{"experts_per_token": 8, "balance_bias": true, "router_cosine_scale": 20.0, "norm": "layernorm", "lr_mult_down": 1.5, "lr_head": 0.00735, "decay_fraction": 0.911, "doc_mask": false}
Below are experts of layer 7 (counted from 0) of a mixture-of-experts language model. Rows are named router (the router's row for the expert), down (a neuron's output weights, with its number) and show model dimensions 0-223. Each number is 128 + 32 x the weight over its row's rms, rounded and kept within 0 to 255.
After each expert's rows: a language model's description of what the expert responds to. This comes from a sample of Wikipedia text that the model never trained on.

# expert 43
router [ 70 143 139  96  81 135 123 134 106 151  89 158 112 135 140 126 137  95  78 134 158 115  86 122  60 109 168 137 159 161 109 179  74 156 194 137 124 146 109 136 134 143 122 156  96 157 125 157  74 154  91 132 160  92 109 140 132 155 168 166 141 129 121 110 158 101 177  95  67 102 136 203 194 105 192 118 159 114 130 130 118 132 108 100 127 152 137 136 139 120 146 191  99  94 167 121 148 145 124 124 137 209 130 150 162 155 169 164 101  70 122 120  88 125 113 158 100 126 135 106  82 129 120 129 120 119 156  95 101  98 104 172 152 124 147 100 111 147 112 122 141 151  83 140  92 165  95 133  79 149 102  80 130 121 100 140 162 186 103 128 151 131 105 190  86 104 134  81  73 165 121 103 137 138 115 158 137 194  79 167 142 135 152 194  58 113 102  95 114 194 162 193 147  98 180 181  75 139  89 180 138 100 155 142 111 123 106 128 136  95  60 177 126 151 111  93 146  88 191 169 166 120 206  95]
down0 [105 135 138 137 143 132  54  99 161 136 118 163 103 156 112 130 103 121 125 137 106 163 180 147 134 120 113  84 127  90 187 129 119 230 121 124 181  96 195 149 158 170 151 139 143  74 148  82 119 102 123  74 164  88 141  84 176 109 105 122 161 151  71 153 118 101  47 116 140 186 131  75 123 111 202 126 146 143  49  66 103 131 152 123 179 116 156 101 161 126 160  77 103 112 123 144 123 132 117 112 122  78 139  89 104 138 144 138 136  98 130 125 161 118  51 137 126 119 125  88  76 148 102 156 172 188 132 110 124 133  65  99 179 137 136 154 161  96  65  80 126 141 152 152 162 136 145 187 176 117 123 118 135 108 119 138 107 122 161 149 141 174 105 148 163 181 206 121 133 105  95 122  90 114 118  69 189  97 105 124 143 169 105 117  99 161 183  78 134 109 215  99 115 140 117 143 157 132 115 110  76 136 140 123 144 106 195 155 138 121 162 153 117 156 112  74 151 123 100 145 120 148 130 112]
Description: Country, state and city names or their final pieces, such as York, Australia, Dakota, Pradesh, Korea, often after in, of, or North.

# expert 24
router [ 95 131 107 149 135 172 150 162 141 137 133 167 159 131 116  86 105 123  98  78 136 106  39  87 116 159 136 181  48 146 121 109 163 142  77  63 154 143 105 156 101 121 131 122 124 140 138 143  99 115 205 129  85 110 198 123 144 145  98 156 151  66 176 129 140  98 116 150 134 182 106 121 100 147 136 123 101 163  59 234 165 165 112 129 163 165 145 156 135 127 103 127 130  89  92 133 134 115 124 129 101 127 138 122  91 158  84 115 115 183 116  94 190 164 125 122 161  51 124 102  70 117 129 172 145 167 117  89 103 134 184 133 163 124 163  91 109 128 102 101  91 144 142 104  55 109 162 132 137  99 105 169 162 131 105 141 115 120 152 140 140  95 183 160 135 135 219 145 108 107 135 110  81  56 149 150 109  81 199 162 174 126 176 137 141 135 154  87  97 135 142 152 183 153  82 122 162 145 116 171 183 108 135 154  95  91 128 119 151 108 118 122 176  77 107 127  79  87 139 129 122 108 126 110]
down0 [151  88 129  92 156 205 122 140 101 143 179 158 178 142 102 118 165  77 140  93 113  89 130  80 156 146  80 152  58 126 187 105 135 124 111 128 123 144 118 109 137 159 168 103 148 166  61 122 213 165 168 162 102  79 125 123 109 107 114  91 117 124  69 123  78 107 121 158 172 139 125 149 143  98  76 163 129 118 121 126 119 103 120 132 155  94  82 175 109 139  93 116  67 170  98  87 186 128 158 168 162 121  86  99 178  96 150 126 131 201 114  82 207 117 152 109 102 133 104 117  94 139 168 101  84  80 140 178  59 105 153 139  96  99 157  86 149  96 127 106 124 150 107 147 170 116 131 123 123  89 156 146 129 114 118 144  81 127 107 159 137 176 142 168 150 123  93 127 128 134 107 117 113 122 147 119 170  98  98 125 138 148 158 204 102 155 102 146  82 148 118  81 103 136  93 160 144 170  62 119  68 147 195 170 122  78 176 184 167 139 121 141 110 110 157 107 125  99 174 113 144  98 169 183]
Description: Prepositions and particles after motion or action verbs in narrative text, such as moved on, carry out, pulled out of, studies in.

# expert 44
router [139 109 151 105 139 141 168 173 165 165 192  73  75 143 156 156 133  80 121  86  99 101  66 209 135 184 145 123  81  93 125  58 143 122  72 132 139 126 129  67  90 120 181 116  74 136 114 140  58 107 114 127  86  94  87 111 112 148 153 165 101 136 114 114 164 135 130 152 127 169 133  93  85 102 104 143 103 137 102 129  70  83 147 125 169 123 165 202 131 145  91 122 153 141 146 140 124 136 100 142 121  57  86 139 180  78  94 128 128 108  72 128 144 170  58 112 127 131 185 153 127 134  68 145 107 154 153 203 143 120 126 163 135 113 143 175 159 144 172 135 154 111 190 137 158  65 137 119 140 121 106 165  96 146 165 128 123 122 123 110 145 138 130 121 144  90 119 136  88 100 154  59 131 115 171  88 158 119 133 147 147 160 160 134 119  83 110 173 151 155 120 157 102 130 159 121  71 140 150 198 122 137 100 116  39 125 158 125  90 154 216  65 140 146 128 106 124 174 101 134 130 117 129 147]
down0 [127 118  87  98 114 142 103 149 153 101 102  68 115 145 116 151 140 136 178 117 150 106 117 128 121 119 158 148 183 128 139 176 151 148 190 150 142 147 123 124 136 154 103 199  91 120 128 141 147 102 130  70 109 149 107 118 117 208 121 122  86 127 176 142 138 118 163 176 132 108 138 156 138  93  81 159 137 149 178 156 128  65 168 152 100 113  86 124  79 124  77 123 198  82  82 139  52  87 149 148 131 122 121 137 133 130 108 145  85 148 174 139 140 140 153  84 127 136 147 126 153 106 170  81 108 143 117 154 170 117 120 109  85 180 106  68  93 123 110 106 161 164  70 145 176 103 113 116  26 139 155 121 135 158  66 105 122 143 104 123 165 118 126  87 151 103 188 103 176 185 145 149 109  93 153 110 134 197 195 186 134 115 136 116 151 130 124 166 151 134 107 111 121 160 136 151  73 139  62 182 127  97 164 105 184  99 152 173 129 177 137  59 133  72 105 136 151 125  96  84  50 145 125  93]
Description: Middle pieces of common words after prefixes like re-, dis-, con-, un-, such as repertoire, disengagement, fertility, adorned.

# expert 8
router [ 92  66 139 129 163  77  92 107 140 103 173  57  99 142 120 135 123 128 172 146 136 107 200  83 148 151 128 108 103 175 148 130  88 163 139 159 128 148 133  95 118 130 120 108 110  92  87  82 117 171 101 152 168 215 123 109 136 123 173  93 111 236 179 103 143 178 166 147 196 136 113 178  73 157 122 127  75 101 170 100 153 172 117 112  68 145 139  82 114 136 166 129 111 135 126 126 110 113 104 105 139 150  91 184 130 142 148 158 131 175 139 138  84  84 143 106 135 194 111 135 154 153 105  44 127 140 139 152 126 112 149 100  83 173 125 135 150  95 107 184 135 116 134 129 131 182 111 119  96 107 169  95  94 188  84 185 106 147  87 121 145 115 145  93 171 170 120 105 124 109 141 118  82 129 135 108 152 145 105  88 131 121 204  95 103 128 130 154 146  99 105 113 124  89 114 209  69 125  88 114 146 149 139 113  97  87 167 128 126 128 148 112 108  98  70 153 104 163 179  69 129  86  97 143]
down2 [ 88 169  94 110 146 107 101 123 128 116 169 182  96 129 147 192 121 171  70 112 105 171 154 100 155 118 193  96  86 149 140 107 122  99 148 170 122  57 114 115 123 131 165 152 154 128 123  78 149 136 147 129 105 119 141 110 170 128  94  82 135  49 101 159 134 181 133 112 135 118 188 154  90 114 116 127 104 127  92 165 150  86  85 106 138 108 113 133 121  38  94  82  74 112  95 167 161 106 123 156 152 157 142 162  98 180 124  91 137 105 111 139 113 113 133  89 160  95 185 183 144 159 106 125 148 159  81 124 110 149 101 143 114 170 156 206 177 143  70  90  84  78  81  88 117 148 168 118 161 120 107 145 135 110 125 121 117 119 166 130 146 112 182 121 159 135 145  84 106 125 183 112  77 154 146 132  90  83 106  71 139 186  92 130  94  98 141 160  92 148  89  92 133 137 173 158 147 109 180 130 176 187  73 180 139 162 123 101  79  64 117 134 116  89 149  87 133 148 161 193  99 146 122 153]
Description: Single letters or short pieces inside rare or foreign names and technical words, mostly r, i, S, J, as in Ark, Erstein, ultrasonography.

# expert 60
router [ 73 136  89 121 145 157  57 105 162 152  95 149  96 107 106 113 102 140 151 129 126 119 117 137 121 134 143 140  98 165 115 160 165 142 130 103  95 137 111 127 102 139 167 141 140 132 163  77 163  94  74 125 163 136 114 130 173 100 110 122  78  86 104 168 151 111 157  95 136 170 122 146 179 112  74 130 117  90 147 189  83  92 143  80 117 111 121  84 126  98 120 105 123 111 145 101 157  78 108 144 207 150 154 146 168 150 117 153 102 161 144  41 129 132 171 129 127  81 142 159 174 139 114 144 185 163 103 116 172 129 173 206 121 113 154  55 163 230 126 129  80 137 133  98 116 192 124 142 178 148 152 167  82 110  91  68  77 157 114 148 107 155  97  81  89  78 175 123 114 124 158 202 133 118 120 118  66 131 142 160 198 107 140 165 123 110 172 191 127 148 165 181  59 144 138 147 174 129 143 110 145  90 119 135 129 113 128 144 137 107 118  86 167 123 147  77 101 151 106 144 183 117 164 111]
down0 [184 144 101 110 114 185 163 110 134  96 172 131 132  63 147  85  55 101 114 104 116 100 126 124 149 145 165 129 118 158 117 169 128  89  94 203 163 214 152 154 122 142 170 158 105 120 103 153 100 122  62 130 100 140  90 152 109  99 109 157 145  86 108 156  91 129 121  75  97 109 101 114 138 163 156  81 103 136 145 149 123  88 111 182 131  80  90 114 135 146 144 192 146 182 114 155  38 132 116 143 110 139 126 151 134 209 145 122 113 167 191  43 131 154 102 183  93 151 150 209 138 165 160  61 119  69 131 108 115  62 151 107 146 136 132 164 130 173  99 103 116 142 158 192 158 116 168  53 131 122 105 113 174 193 143 128  69 100 158 139 189 121 127 177 123 116 104 137 140 163  99  87 120 162 103 134 117 151  97 141 146 125 118 107 132 153 163  96 147 135 117 164 162 151  98 140 127 154  93  86 114 153 128 149  85 131 137 137 150 103 140 117  94  88 159 101 107 165 128 150  92 122 100 153]
Description: Closing brackets and punctuation ending name annotations in tables, such as "(i)", "(TUR)", "(young)", "%)", plus inner name pieces.

# expert 9
router [201  85 134 186  99 101 133 168 165 109 101  95  47 160 119 204 112 130 170 146 108 114 102 109 172 151 100 109  63 137  83 160 170 190 115 137 102 150  82 104 127  77 126 124  52 103 131 148 144  91 163 155 100 124 113 152 108 130  97 110  84 152 147  20 133 101 117 122 134 162 129 113 162 134 142  89 117 114 148 119 129 135  75 153 135 162 170  80 101 140 117 165 129 140  98 145 119 139 160 149 137  70  93 137 154 148 147 118 117 129 119 143 129 152 165  85 135 165 119 147 104  83 195 163 140 114 160 120 151  92 162 176 172 127 123 133 129 139 138 136  76 109 115 156 129 103  95 218 104 128 142 155  96 220 133 101  77 140 141 107 150 155 146 118  98 116 121 167  88 204  93 126 141 133 109 136 107  55 186 116 132  94 124  91 114 113 152 138 135 128  94 144 154 129 161 227 147 108 129 122 162  92 141 117 177  91 123 108 106 158 185 142 104 128 141 160  54 159 119 147 128 140 119  69]
down2 [134 125 102 118 183 153 164  92 171  74 122 137 101 153 117 135 138 131 126 175  94 128  99 125 138 156 158 160 207  92 125 105 175 191 166 164 140 124 135 170 156 178 156 114  80 102 107 131 219 148  95 133 133 157 161 186 117 123 164 139 121 117  95 144 114 119 128 162  92 187 151 120  84 118  79 135 137 119 117  97 120 156 131 145 165 120 130 156  77 103 155 154 176  99 115 180 163 115 108 183 115 125 103 135 107 103 107  86 138 158 144 111 131 173 123 118  80 119  61  85 158 146  98 122 138  58 139 107 132 105 115  23 153 113 155 127 103 176 133 204  81  67 163 163 105 137 129 137  68 162 131  95 132  87 165 130  94 152  95 139 178 151 103 121 121 122 125 118 112 200 110 116 108 135 116 100 110  85 122  54 165 129  91 134 117 144  90 148 185  80 121 130  76 121 180 168 163 112 102 170 143  84 108 142 180  64 118 164 129 115 130  96 166  86 128 108 149 129 153 133 111  45 116 150]
Description: Second syllable of names after a capital initial, like ar, on, el, il, ie, as, e.g. Ts-ar-ist, Y-on-kers, T-ear-oom.

# expert 57
router [175  94 146 139 164 153  83 151 148 165 169 153 136 103  78 113  76  90  80 117 122 156 184 142 129 129  67 124 143 185 114 137 118 136 121 154 176 172 119  80  97 148 173 178  54 103  73 192 142 116 142 174 110 100 158 164 140 125 107 119 141 204 130 147  91 110 109  97 174  77 161 135 142 207 174 106  91 175 113 132 141 121 150 138 103 157 181 143  77 116 111 119 113 116 164 112 137 164 128  91 113 137 108 115 117  78  93 161  92 132  94 113 149  99 123 139 134 157  86 168  83 144 146 129  62 159 174 143 130 207  52  83 151  91 171 142 121 107 165  98 168  85 107 148 144 109 137  71 102 175 126 116 136 106  93 125  95  87 138 104 151 129  76 111 159 139 140 120 113 158  96 147  92 121 147  96  93 140 159 149 159 113 134 141 191 184 117 142 107 167 157  86 166 142 191 131 180 151 174 128 157 157  84  99 120 159 127 105  77 120  95  67 130  98  82 137  63 112 121 140 111 137 134 141]
down0 [ 92 136 127 114 138  89 122 115 140 138 170 178 165 149  72 166  67 137 169 135  76 150 108  50 131 124 147 146 158 121 111 130 133 145 132 164  67 179 141 119 141 106 124  98 142 108 160  81 159 176 142 139 144  99 141 140  55 124  79 122 141 147 162 142 133 128 135 146 125 119  67 132 186  49 124 147 117 118 129 251 108 178 125 174  91 116 116 144 146 107 110 135  63 115 155  56 141 139 126  89  90  70 101  77 122 116 111  72 113 160 116 149  82 132 127 178 164  91 154 150 163 196 131 121 121 175  64 134 162 169 173  71 175 132 182 128 130 120 154 117 197 158 169 143  39  85 128 162 118 113 138 102  99 179  93 159 136  99 105 181 132 132 160 136 142 122 122  77 129 111 145 148 101 102 131 103 153 126 149 139 176 124 117 107 167 109 172 100 121  96  92 111 137 121  94  99 157 142 183 130 136 176 104 138 136 113 101  87 145 151  92  91 101 158 178 147 155 144 123  80 140 104 136 120]
Description: First tokens after quotes, periods or line breaks like It, He, Wh-, What, New, South, and digits in years and numbers.

# expert 39
router [142 119 132 136 141 123 120 151 121 146 143  77 157 117  69 164 152 141 100 110  92 147  92 151  93 169 151 110 192  74 150 122 184 148  91  56 124 158 137 113 181 124 131 139  96 157 122 158 122 148 137 154  70 144  72 184 148 123 115 141  78 143 134 125 101 109 190 126  91 150 162  92 157  85 131 114  97 108 193 130 136  95 112  91 127 177  99 141  73 194 104 126 154 164 102 130 177  90 165 140 133 145 165  86 202 140 120 115 128 143 161  81  79 151 114  77 122 131 182  71 117 115 174 108 198 155 238 129 137  88  79 132 158 174  91 143 130 116 197 155 124 167 138 146 185 125 130 153 152  80 109 106 165 101 128 152 129 128 127 106 141 117  41 152 133 162  82 127  77 144 112 128 126 114 145  85 138 158 108 103 135 161 146 132 135 136 143  91 149 127 163 113 133 126 190 149 126 110  72 160 101 119 129 117  39 124 145 148 147  89 138 176  77  95 130 177 102 116 133  92 116  89 135  85]
down0 [115 128  74 198 100 107  87 196 122 140 154  84 109 173 171  89  91  86  81 127 111 151 135 134 135  91 135 131 185 166  95 120 134 100 132 157 103 206 124  95 112 194  90 125 146  52 154  95 123 107 164 115 105 160  90 116  33 137  98 190 160 126 147 103 107 199 129 118 142 187  85 112 108 108 131 121 112 122 163 142  98 105  50 142  46 146 181 129 130 122 156  95 129 155 186 128 143  73 106 156 106 115 114  89 154 171 132 128 169 155 101 165  67 101 108 107 113 165 183 160 141 125 137  75 152 174 163 146 168 139 154 128 139 138 142 140 152 115 106 133 157 152 158 150 127 120 109 144 106 136 115  42  98  93 116 130 107  86 123 153 173 154 112 121  75 126 142 158 140  77 102 124 115 193 133 140 132  99 158 129 123 106 106 119 124 138 137 154 158 126 144 122 159 199 105 181 103 131  83  80 107 197  98 102 142 100 103 122 118 145  84 116 102 113 144 130 131 136 185  63 170 167 134 134]
Description: Middle or final pieces of names and words like ell, ett, ill, ad, ent, ved, e.g. Ace-ved-o, E-vert, Rozsí-val, Umayy-ad.

# expert 0
router [155 156 134 105 147 139 145  89 155  85  96 108  90 192 139 153  88 189 150 126 115 140 195 113 147 101 133  92 129 104  88  96 100  97 185 104 124  96 130 177 127 186 137  95 149 200 121 179  92 148 150 113  94 145 118 106 150  72  94 117  86 135  83 118 168 189 115  71 110 132 131 113 184 107 107 100 108 149 154 167  85 126 114 135  51 132 153 137 149 114 169 177 105 144 126 106  96 127  90 133 191 128 162 110 182 136  87 138 114 104 149 135 172 110 177 133 124 156 152 152 143 125 101  71 138  86 211 155 178  72 147 151 120 145 108  46 129 128 137  65 118  93 115  92 134 140 184  80 112 119  65  89  65 140 142 164  85 141  95  98 122  91  89 139 117  58 113 174 106 209  96 112 131 124 134 136 101 136 164 163 127 104 156 128 128  92 117 168  99 155 170  98 142 104 159 133 126 137 125 120 131 127 157 113 189  75  85  76 124  98 150 156 134 130 101  84  98 133  96 125  98 165 109  96]
down2 [142 105  61 159  99 102 133 173 132 152  94 111 176 124 219 129 102 155 119 125 134 106 122  84 154  96  90 187 213 170 128 153 190  85 125 170 166 106 120  80 164 141 122 173 179 217  95 109 105  91 126 117 137 100 116 148 149 146 147 103 158 147 138 118 133 142 128 157 203 128  90 119 159  85  81  73 152 135  77 121 146  93 130 110 104 152 146  87 174 118 136  81 117 111  86 182  85 132 112 137 104  73 118  86 131 146 140 120  83 162 163 120  60 135  82 123 152 152 157 196 153 158 113 114  86 144 101  90 129 130 118  88 161 151 149 110 120 111 138  91 106  91 116  95  61  92 121 146 123  94 138 140 147  97 118 106 190 148 100 121 130  99 151 180 128 162 109  95 119 181 154 120 176 145 170 133 154 100 150  80 146  82 154 114 116 155  92 190 140 183 119 122 122 182 167 111 136  97 118 119 153 119  89 113  91 100  84  89 105 175  88 126  78  94 129 147 114 113 209 102 135 163 131 129]
Description: Blank space tokens and capital-letter name starts following pipes, colons or "from" in tables and lists, e.g. "| 16", "from 46", "Puača".

# expert 30
router [ 98 120 112  55 118 142 115 146 155 168 127 175 111 130 137  84  97 100 173 130 110  72 114 131  85  81 146  88 148 168 175 132 140 170 137 130 154 172 128 114  85 103 194 150 112 155 158  95 122 107 134 144 132  45 116  84 172 178  99 209 133 154 128 133 161 108 150 115 139 144 147 101 110 145 132 127 156  96 136 123 118 131 146 142  85  86 141 139 153  59 123 132 173 178 127 111 115 162 106 105 185 155  72  88 127 104 127 155 118 138 106  70 150 177 112 129 167 100 104 127 116 144  56 119 118 139 139 162 139 108 125 152 161 139 134 166 129 104  97 158 205 144 184  89 129 142  64 194  95 120 140 159 124 154 132  94  65 144 116 196 187 132  19 122 127 175 136  81 132 115 128  90 123 109 171 177 161 126 129 130 139 108 165 145  82 145 157  83 176 108  65 151 149 152  88 179 152  99  95 145 110 134 113 129  93 162 173 161  97 136 104  88  86 129 110 161 140 129 116  61 163 137 161 156]
down2 [ 83  98  94 139 112 146 191 174 110 153 104  92 107  99 153 165 154 155  83 122 142 182 166 146 113 204 115 132 122 147 140  76 124 160 127 137 132 115 109  96 143 128 161 105 109 150 136 112 131  92 104 116 115 202 152 182 175  62 128 162 124 167  84 110 115 148  99 148  93 125  34 134  93 134 169 154 158 131 130 147 156 172 166 141 119 181 151 115  79 101 138 120 128  61 127 102 126  97 150 140 138 115 151 127 105 116 116 100 112 104 120 126 106 152  80 116 135 164 144 163 132 109 157 122  57 197 140 114 132 130 106 145 108 132 165 142 164 128 211  88 126 140 154  76 121 160 175 112 126  86 125 114 130 175 113 184 161  83 128 129 114  72  90 149 122  89 107 179  93  95 140 151  87 119 123 109 109 151 190 165 139 104 172 103 128  74 115 176 168 161 182  81 124 147 178  90  82 114 153  95 131  83 131  42  94 112  62 135 130  91 179 168 158 160 139 184 134 109 136 150  83 133  64  98]
Description: Closing suffix pieces of longer words and names, such as -ing, -ers, -ism, -ics, -olds, and the word "of".

# expert 14
router [169 158 176 132 159 132 142 193 129  98 180 151 173  92 159 177 148  75 103 160 115  83 120 135 105 120 143 157  72 139 142 121 185  95 102 130 119 125 168 154 114 145 162 131 160 127 107 131 126 133 128 133  79 107 183 109 185 132  38 105  70 104 119 155 120  80 101 136  82 114 151 118 142  86 145 102 153 153  78 154 126 117 133 140 163 117 132 103 113  92  83 128 137 157  87 150 165 132  87 124 110 191 145 122 121 145 117 110 108 164 148  85 111  95 122 157 128 126  65  96  90 190 109 141 123 147 139 154 142 136  57 121  38  66 109 142 158 123 119  93 161 149 118 128 104 117 205 131 183 141  67 189  75 172 159  88 127 185 148  97  33 125  34 158 162 126 128 129  80  76 154 115 146 103 129 129 113 112 142 135 116 140 115 176 202 122 132 194 175  98 129 138 139 166  96  91  97 158 113 161 137 116 121  91 119 114 137 120 172 158 145  88 105 111  99 115 154 149 127 153 108 144 109  94]
down0 [178 170  81 140 136  91  93 169 131 118 110 139 179 141 127  77 125  93 114 105  96 136 135 130 127 143 159 162 159  68 110  98 102 158 155  76  73 179 130 106 118 163  46 151 166 128 143 146 155 111 168 116  76  93 135 172 118 155  73 146 170 125 160 133 114 163 164 143 121 122  71 135 132 123  95 107 147 141 114  93 104 109 107 127  92 162  79 113 130 113 164 173 123 148 197  54 100 131 129 110 125 154 117 129  94 119 160 172 104 134 155 142 156 133 112 123 115 133 114 171 119 113 101 150 114 115 174  80 147 133 205 100 169 145 165 133 121 126 116 171 198 160 105  70 112 179 111 120 113 112 117 116 120 150 123 119 169 168 126 194 114 121 175 155 128  92  53  94 156 183 162 179 165 119 139  60 163 110 150  97 153  77 111 141 128  92 158  83 193 139 151 127  99 107  60  70 107  73 123  97 188 131 156 125 110 152 113 157 151  80  98 161 134 172 135 159  69 141 132 121 163 114 122  42]
Description: The preposition "of" and past participles or verbs before a prepositional phrase, such as performed by, played, held, used, author of.

# expert 7
router [147 154  97  90 178  88 114 133  93 160 117  85 149 100 100  75  76  99 103 164 127 135 179 161  47 161 172 158 203 101 134  48 151 131  96 127 114 238 196 127 136 118 122 145 144 150 184 125  93 104 120  67 174 179  93 118 165 107 216 126 137 132 153 169 122 162 134 194 156 118 113 163 134 162 125  79 146 147 129 123 108  96 143  97 151 164  79 150 109 158 169 157 161 108 128 132  56 158 117  95 150 103 106  98 137 110 178 148 129  69  64 129 132 125 100  91 113 128 124 133  65 101 120 176 145 101  84  77 113 149 112 137 142 125 166 143 136 105 113 142 130 134 118 125 107  99 125  77 107 192 167 155 140  89 114 113 134 131  91 150 141  53  92 201  97 117  66  88 138  93 146 118 142 125 132 113 143 132 128 152 122 160 137 178  84 167 137 131 154 163  83 129 134 136 112  96 189 160 113 123  95 139 116 110 149 104 144 166 180  94 123 124 137 125 127 132 108  93 129 168  89  89 141 119]
down0 [108 154 147  99  50 135 145  67 116 207 156 121  47 145 119 146  73 179 123 209 135 181  93 136 111 168 158 130  82 119 157 179 102 145 139 134 134 142 118 132 107 113 133 120  99 121  66 116 112 160 108 118 144  90 139 131  45  95 144 130 108 103 163 131 101 135 119 150 151 109 132 125 138 131  88  97 130 110 113 140 167  69 116 127 118 161  99 201 113 182 146 181  70 165 144 144 148 132 178 172 137 166 150 169 121 116 110 100 136 128 182 153 138  35  62 110 126 153  69 127 115  95  94 160 191 136 142 179 108 176 159 136 187 152 146 125 146 177 104 135 112 112 121 105 113 107 137 155 124 129 130 132 114 153 169 164 141  98 137  85 168 118 119 103 118 124 120  99 130 122 178 165 112 160 149 146 112 118 140 106  92 154 135  85 119 139 109 159  89 145 135 157 110 178 110 145 145 146 134  78 120 102 115  76 132   0 119 130 150 131  87  85 128  85 148 148 183 156 125  90  81 148  89  97]
Description: Single digit tokens inside four-digit years and other numbers, mostly the 9 after 1 in 19xx dates; also century, era.

# expert 5
router [152 153  97 147 107 121 138 103 127 121 199 101 131 150 133  13 144 109  75 150 163  80 155  89 154 120 124 131  92 147 115  96 108 129 125 103 125  79 128 124 138 133 159  98 121 165 111  90 152  87 115 142 101  88 193 138 104 110 151 122 125  80 144 153 140  96 142 112 120 121  56 184 136 144 117 107 122 115  47 169 151 145  41 142 167 142 116 141 144 131 167 109 102 119 122 152 108 128  65 102 179  57 104 112 117 155 199 149 161 108 137 137 143 161  93 171 118 164  76  66 113 147 213 126  88 153 148 100  78 162 116 131 129 133 121  98 146  71 115 134 206 127 157  89  79  90 147 100 103  82 101 162 109 128 198 107  80 121 164 159 159 140 120 116 152 110 147 135 171 160 150  73 103 106  97 100 182 103 196 150 172 132 108 177  82 128 151 164 120 112 156 152 146 127  97 113  99 114 135 117 116 141 111 135 173  97 104 153 169  95 163 123  99 108 136  64 114  83 160 139 140 160  94 160]
down0 [149 142 131 113 136 153 124 130 168 103 163 143 170 129 125 116 129  81  86 121 147 109 134 118 133 102 161 151 117  96 111 153 148 124 115 122  85  49  84  79 122  83 132 122 138 119 114 142 127 153 146 220 108 147 109 171 184 146 146  94 165 131 130 130 139 108 121 165 124 222 187 132 170 146 169 147  89 139 186 153 127  69 148 131  98 152  41 188 107  74 124  91 101 127 152 122 154  89 148 116  92 158 108  85 129 120  90 113 120 157 100  88 127 124 161 206 134  49 120 121 176 122 132 104 112 161 137 124 199 170 128 101 143  58 147 130 171 119 141 154 108 146 155 136 142 144  76 126 126  87 163 123 120 119 136 144 124  99 116 165 115  94 156  94 132 124 153 146 124 184  49 132 118 157 151 153 133 161 180  78 103 123  76  80  77 161  93 111 128 120  80 188 123 191 131 216 126 177  87 124 107 114 157 156 158 105  98 109 124 125  80 168 113 142  82 160 103 164  95  81 150 126 135 183]
Description: Currency symbols and blank spaces right before numbers, mostly in tables, vote counts and prices, such as $500, £, −; also for and over.

# expert 16
router [149 124 162 132  95 180 152 140 147 114  92 113  70 144  58 160 187 123 122 139 127 178 101 161 100 143 129  93 158  77 138  87 118 110 126 163  90 130 166 145 121  85 119 175 162 104  84 107 129 111  66  87  83 110  69 166 169 147 133 169 177  99  97 133 156 161 137 102 169  75 175  88 150 167 200 149 120 106 117 144  58 149  99  96 136 133 150  77 104 132  85 124 114 138 177 118 112 113  93 139 111 135 138  69  96  88 139 171 151 131 178 157  99 115  88  80 126 101 151 123 171 136  88  36 149 112 144 109 182 116 128  84 111  96 178 144 126 143 108 107 147 140  98 171 142 191 112  64 106  90 154 172 133 111 157 117 128 130 121 162 106 170 141 166 103 159  64 112 104 120  96 114 151 122 157 172 106 148  87 145 159 126 141  62 139 149 152 169 151 134 134 132 142 106 162 152 166 169 206 119  76 146 152 128  76 113 171 122 136 128 101 138 119 105 138  24 119 113 153 116 166 120 169 155]
down0 [118  74 169  84 111 188 162  88 139 147  95 144  99 132  86 125 147 186 144  41 166  89 101 167 106 107 168 118 103 127 112 147  86 167 160 123  95 156 135 137 165 130  71  98  77 145 133 193  68 133 116 101 145  92 145 102 103  83 128 147 107 150 152 106  80 184 148 159 160  99 141 118 111 124 173 170  85  86 140 114 147  85  67 145 156 163 122 158 145 151  91 124 211 182 148 151 147 121 102 110 106 119 134 144 175 117 149 109 128 196 149 157 200 141 119 174 104 131 117  91 120 105 104 126 137 112 188 115 144 118 168  75 111 165 149 140 109 138  48 153 122 116 137 164 145 120  95 125 171 113 101 144 111 103  99  59 130  99 129 125 108 166 140  64 101 136 107 173 113 173 157 151 176 105 164 128 113 111 156 103  92 179 129 113 119 140 159 141 165 111  96 129 153 166  71 114 191  65  79 145 175 160 118 119 101 135 163 142 143 121 139  90  53  77  86 184 120 157 103 127 125 107 127 152]
Description: Nationality or demonym words and suffixes, often opening a biography before a job title, such as American, Swedish, Nepalese, Polish.

# expert 58
router [142 134 130  91 129 124 134 121 205 169 100 100 111 144 176 157 133  88 177 122 174  85 139 185  69 171 150  98 146 141 124 135 174 127 129 132 126 130 106  92 134 132  96 104 198 117 179  87 166 149  77 138 105 109 141 128 207 157 133 144  64 155 159  80 134 158 130 169 140 161 158  74 149 117 115 106 124 153  62 121 133 141 130  79 101 136 120 135 126 114 117 111  75 137 128 127 137 134  95 139 167  70 134  81 158 118 153  96 129 162 101  81 125 144 146 118 139 100 134 146  54  76 160 115 136  70 124  92 104  90 159 164  99 117 117  89 134 129 128 153 109 201 138 145  21 167 250 127 169  81  93 139 172 135 154  96  78 159 137 130 170  75 160 142 162 115 144 126 139 109 121 133 154 119  52 122 129 111 137 120 135 120  84 149 129  99 115 131 116  80 172 126 132 133 113 138 195 187 131 171 124  80  80 171 141 128 124  55 179 170 104 111 137 140 139 103  99 143 115 121 117 141 104 121]
down0 [142  98 196 159 166  78 112  71 122 143 135 132 132 129 169 174 155 122 163 178 137 155 156 150 132 140 127 136 158 174 114 123 153 134 164 101 135 130 155 121 145  66 149 102 136 172 110  53 200 123 127 157 146 142  60 127 133 112 153  79 175 136 153 135 109 150  72 108 160 138 156 134 104 187 116 112 153 117 130 183  87 139 148  91 137 164 132 106 110 142 100 124  91 123 122 163 103 110   0 114  79 159 140 144 145 102 122 119 128 104 105  89 146 154 156  90 101 124  79 128 170 184  95 106  18 145 109 180 114 133  44 163 137 118 141 160  99  76 134 173 151 195 196 101 168 153 126 172 124  86  80 110 140 107 117 142 135  71 147  94 129 136 109 179 131 160  93  99 126 109 155 187  93 145 131 132  89 146 108 155 124 129  96 151 133 116 125 156 141  84 153  75 162 103 131 144 126 107 160 173 103 100  82 181 153 159 146 154  84 121 146 108  99 137  79 128 141 131 100  90 117 117 151  86]
Description: Past-tense verbs and particles in life narratives after was or he, such as born, raised, began, led, took up.